Experts of a small language model.
Size: width 96, vocabulary 3879, 4.73M parameters.
Below are experts of layer 4 (counted from 0) of a mixture-of-experts language model. Rows are named router (the router's row for the expert), gate (a neuron's input weights, with its number), up (a neuron's input weights, with its number) and show model dimensions 0-95. Each number is 128 + 32 x the weight over its row's rms, rounded and kept within 0 to 255. Numbers have three digits each.
After each expert's rows: a language model's description of what the expert responds to. This comes from a sample of Wikipedia text that the model never trained on.

# expert 7
router:207135153115147143134121141118129159155143107149151136127133134133157102193091170164115126070121115074174149158119128065144078166089150198171169122181056107109074118102094201118135145095120176126096122120179064135138140167131134171155118104105134130135118128078068152133109140184146108119
gate7:091096105178138144135143102125046089116146122114145130161146095162142113201126130160119161123154174083142070103139103111160084135162134114099146119136096159150069146086088154121141092158087150063139151080129075119088118228150173114130109177119152177082143155105124097181161119151152137113
up7:092132106131140080051115144151168146092136114075086069108134151115113128143125169098110133116138133154164048172162164073071118097132138127130175107115130103143095132169121098095130109169124166127089110201128138116055168122158146117118051122083136121174124148163070110128127106152078141071
Quantity and ordering words after the, a or of, such as first, other, all, only, New, plus number endings like 4th.

# expert 11
router:095054144166143120091131120105171054131100089104116086093127166120141136168112141129160101117145158136159145100143109065161133124110196114126110102184114099136085186112135159169145165143072127110103166105151064128115160050103118151156151077114198083164123109134091120133151110176127073121
gate5:089114136148178137075120123118188121119130164145050125086081142133088128147150128174126125172150089155172132151085141146129158147118155147168106116116100094114118190106180133187141193158084086137170111126116160146173140144069188096160135162086160147051147148154114111194105146158124155121
up5:131127152160119136147153126159099145177149130162063125118171108027120112135144131111106155101137075138165110134127116173154127130162186130134083149118096109128104156183110171182175129119068149119115135066130159086134125116103064123106139119144097081070080145210180158139139125107089186141
Coordinators and linking verbs such as and, or, was, is, were, plus the ip piece in names and Thai script bytes.

# expert 3
router:132140141087115174130134115151160134093121131106158113087158108126126166175116140169122158087095125113156121140114116072134126165100141134167192049102158113090120131105119191157159201128108133140126174105137110199169226093151081177142181118151153156085121116094125099181148137140113178088
gate0:155098152105161086129090033117181100159128074146165133140139119091091133156152155140172178117132120143147130136080110131108181121118122168164197127112136103124103089169135161058176085134155106178096167104188138155114119107180115150099197135145141174122186169118137145159125170123094114109
up0:127125120121158057108180112078143121204127085099120054149143182147135137154128173174142164104108195087050088089112146109126148171170165070122125147167127123132104117133103163096135152124127103185067162120107110123101133094098141126111139113120140103107175139152128107143097136203101161182
Letter or syllable pieces inside proper names, often just after a capital, such as Hunan, Sofia, Minami, Hunter.

# expert 5
router:107119142112151191127095135131155123114101092145159170110156090118135168120128138134206161115144082108093233150177116134124129075100100129119150132142114102068144107092136188136135130155100156147075205105082081128138182127145104164188159087095148132127101093138138133119086063153129083108
gate0:156087161052168089108174093131193100092172110109143136144127134105165125130074153108157159158138143110121181121116062162147112088127109097128123113170113087113132080108070112122147094169147109129088224090136139149110152117143124213092168184133095158086110133121116168130099155125145142090
up0:085183080140144121125163133141072101103113144151190098133131163127131125190144203158126134099088087100095156130131115079109108137148097054152135109092150123174055154182130151168096192143118159131104101162114124098195092137149156125119135124170128204146126141102142122176191108117121154148
Consonant-heavy pieces in the middle of long words and names, such as insurrection, courage, orchestra, Lincoln.

# expert 4
router:145148124140126147108117103101109137114151074103149065096106099075147071162154170158179155117127119124165133169118151118172126141084123129131178102161127082097122150154153184154130144142121099042091097151114096137128150104119056125179150118109189167104123100067161148183075062185143118120
gate5:130161108084153173167097110166178118161167109143123118114105126077142073205183089149095132103101096153143120140131126078102155129050134153115115079181150116093121099131184124096102154188134124111143049135133174147107121083100139166129158159170163154073115126118107128172072157141139164163
up5:135119159118166121121112139132139125152164112181071134162133122116213058131183114057209118123157106052134121095141114124108120081098159099131147141173122136125152132156188119128120162149167099131164155173114131126123045107169123098141133111124138153111083138137185096191100157148120092073
Sentence-final periods, line breaks, table row ends and closing heading marks, plus some word-final pieces like is, es, ales.

# expert 12
router:149096126124123158086101207121195166136124191139126073090124099098155119168133151150138152080189177075180129104159134131157132138082181170144193153181127146088128119125133171164124168149060135124094158076151077144140160091111097148150166099110170125118129097115108152107124072146122114110
gate16:124097106119118136099099101164176123065139191181140126139152136114101082094087136164120156108116105168156153135086124148138149142115160115084128109110128167087148154082118108134172166183112062118063131115150101133157107177125060079168112090173113074064201124111084164116144090087122103139
up16:133086112067119179044072121144158109136126193113128065109161080097130129069095119100137078114099114143126149084126099158075150111126039099141086121127143130106117114140137041145147085175157116108081122138099102102099143126128078111152141087124113126079140115107126138147138130076118143061
Single digits in years, dates, coordinates, statistics and table cells, e.g. 2021, 17.3, 75%.

# expert 13
router:121070131066145107044101105145118103169135139143137124075170110136157109128153166181143127121121102125155144136125146148160159144075149163109101087097079115130116114126115137147115175170078157111093107128169089143224140125167125136193114103155211111148115143102076186149163117154178095099
gate36:124108161117150112091124126131091138096139089151115130070180108161172157124151123185090085146173111130094155120180165138197185146081173133155099113128112115127118154113096090117160144185097161114128098118138152073153201124139118139200055097151081098126102126164172191124178116113156107130
up36:165113166092128109165066133165119098083172082115176139148147077134219170093085200123136099127118160124108075131101070147174113093153150131165131155099130116105086139161133112157180119140104163064099057169131158121112117168115092172147171105123158163150133146133103150127159136100085126145
Blank-space tokens in table cells before numbers, hyphens in compounds like gable-headed, and endings such as -ing, -ed, 's.

# expert 8
router:121154165129194125107123107139124097140134158124111097081128108101128094122111191237117168088117207120154149159126140121183165089091112142129128070146135160065140143095115163191148162151106189113070187164124094151126155128085106159143152108132194127153112126146131136100125137154160169142
gate9:090111127154112113151165129158098092112152132138119140170110105130127068215047171137116144127130161164127129054133116173143123144085145080099087169074113095117179125155119087116065166171179174148160162144111140138147120125132101114142080128188101105106067083122103122134179125126134178087
up9:158075135176118125077134126168100138143194119126142182135162108095164111130112130137186148131156168151105130144085115137160124142140143145109127200136099119100183113192136117124149092152166122107143152137160124142116104104167201056090158063138133114115083104178143120123173085176031136105
Commas, colons, open parentheses, quotes and table pipes, plus plural s ending a word, as in feats, lists.

# expert 14
router:123100106112168150147092187123117135123094141120103045099154165118146084160136129126163153069142120131211154146128137141181090158078112109162096108157100161066093132096067126158124126123075106135119045156150074127120203088073134118147151099137152166121082135135103132159148093153151138148
gate7:121131115113159128134077139115072166124107117173137101085076140152188053181126080122117180161160157107138130156126132184136149118125088116153089074166170135134111150147084069119149145119083113132124096099168135150092144122148138147124133085207147202099090108152121102184177092075164114142
up7:065159136169111110093098125095117127140123157149169124100106102123142145129135157123134175157107108129138046136080169167144076078116105169123148137133108109098087085150142112127209152082051076177102079174083144133073156134176122149122119124147172104123175113174156115103083182142105122164
Sentence-opening pronouns and function words like It, In, he, She, was, also, plus mid-word pieces such as b(at), sc(ar).

# expert 6
router:107111129160152211102157089132132078080140126139185104098125131073143123190103117198120149099116100090124121090163161131142099125103131137184150119163132131060066128107046134112189186133120180178106149113089082150156107111133142118107097103149133167113127093173129147176140111175152120109
gate7:163090101162149120151120114149053177160112138152116190166063136121121131183135114143134160114114123068085106119070095160111132161144058137167132162158106087161143132096169154137150113161067102127118130106109201167169121182145214169154167091120152101142130125154136103162157090127136143109
up7:109135091122106130110092144071178138080175119102101092129116133104104109108128136198126166224170096142112084153111068100121108102101104175115140209137078127134116100087185121173128116122125059169065120153153187146087149140153141145079142125088126141158133155139129156092111104111151129086
Single capitals or consonant clusters beginning a word or name, such as P, S, Ch, sp, Bra(vo), K(ISS).

# expert 1
router:153107151097110142112077119131098126120130151150137103046178123113165166180126147187205188128148144118158090135185138117149136167079156114130144160099117132090115104133102178164184131136082171097080119125172109133132142106125055145135131047135152140149081105132109151130128104220104130141
gate0:083135155067155164097064110124120088135128127185150109107109090144133154170065161158127205125142113124160150157090130095152118128139116086148154150118108143126144096083111106132136122125136130161136136143133208207109122077073086109109130159143110169076186126138101204102106076185092137123
up0:097095143175162091155124160171144116116188113139106100192141122126124141081122111136100175114105149141168142050162152115174089144098185119169115119131143086109098116103154115117146120119104091143122095087132073120110085126176145181107192142147099147146204116124109085167133217175103173147
Prepositions and some articles after verbs or nouns, leading into a noun phrase, such as of, in, to, with, from.

# expert 0
router:107099179154111134127154142161096138152129161184164101107112174113111080190063175132105072106169108126102163140144174146101136143077147169151129091166055123053121155125137168159114193132083154144122151133131095151152182111124092145118123095116140130132053064128160148133127082150178149131
gate0:115110161106141134205166131106130150121142103163124133169104116100139103143084130134135049140113130176073152168131113136088140127084103148208179117078079159060127088134142125086101139080087179167075174117128129087130106071138187161138158121134125100097140157143111180130086120165172148148
up0:120132093127080076102111130136135111115130125107184116139146145129136175199135174214228140113125149094102114146147139137104119082132105104079075124154147120127105118134124075152158114151156151117103177082058183090134139100115099168105164141120064090102093132122175086103128198120116105153
Opening pieces of longer words after articles or prepositions, like con, re, un, en, not, e.g. cult(ure), organ(izational), rep(ression).

# expert 2
router:100116126119176140107125126112112124124100115129145139067165092099130090228113126197142108085139088088076183125132128096154152187128108164130146123125101159073137168127109121165190136143122095123092121109147032128160138071129115154130157120093139125117159092082079162130117109173126051154
gate7:110166134139115131149134112129101208161101123158148158140079133140090137208128117124134127121118079064075178108174196217120121193083118122123116124100137127090119167060142162102119071153092127106165115127109169159154147148148105085134167165138151165116101139127142056132141119138126178112
up7:090096157134085063122170159143208144084153175106108057133149103079139144130171140161100127125165125131049094168105125124134096120086132173165135098145106114136132153152152096151185129098174164153068119142127129096153170158141092129092137074146151096142111105095138164117106194089086136175
Articles like the and a, plus tokens opening a line or heading: table pipes, list dashes, == headings, The after a heading.

# expert 10
router:146113180103129133146118201137151100142144139114164081098102064118115113124134102158173190126161159088126132134165123078153084101106157157136092094121072174096142117144086123138137186148160097140067119144163074182148138134125131138222106073128168112152122055133102161151149128170075129124
gate5:097096184182102077177111150129194120102094144126130081060118098084136130151144141183159171122139105113138092135134115102109131075104176112130123159164129116092091116157157130136163181175185101101078107158102108117130099165122141045150122137119173129113129138161108123217147168111093180139
up5:129124114109153116129152139080162169111067151105148123135131168102146138143101164062144135108137126121147113073168106109120071107141120156123078139154083168139099093085164094119169159206093125142150089119113156128152071076082110185118155185119193077079100143154146134140155107138037115140
Middle and final pieces of proper names and places, such as -ford, -ville, -ton, -shire, Wallach(ian), Ass(am).

# expert 15
router:135104120137145109136098123131139115106106069165124098064148087121087125152123146185125154090140140134135167137169069101196093183057070151151126140151079121076070150139110159133139155128069122130068167153157105182155157112102135164149145092123163143173074087123130177159142092185111122103
gate4:170165170097154103086118126129120155119148127168162129100122105099067143163180133107134146153127155171179160142117123148089144106103117075143147161147147128105168165158123125126107119067086165156127165108136092109120140085082102144152124116107139108124130035209052104105189084153134078196
up4:147066103220112148123088121134160134119129167132130167126202154131155119077083131074106112074130129170068112118140168128121121144192101162096126114125113153161095134049129118162141164123137147095151100131114123153140090109164126087184113104184144088164093163104137112129048164122159149171
Pipe separators between cells in Wikipedia tables of sports rosters, results and statistics, plus semicolons, closing brackets and quotes.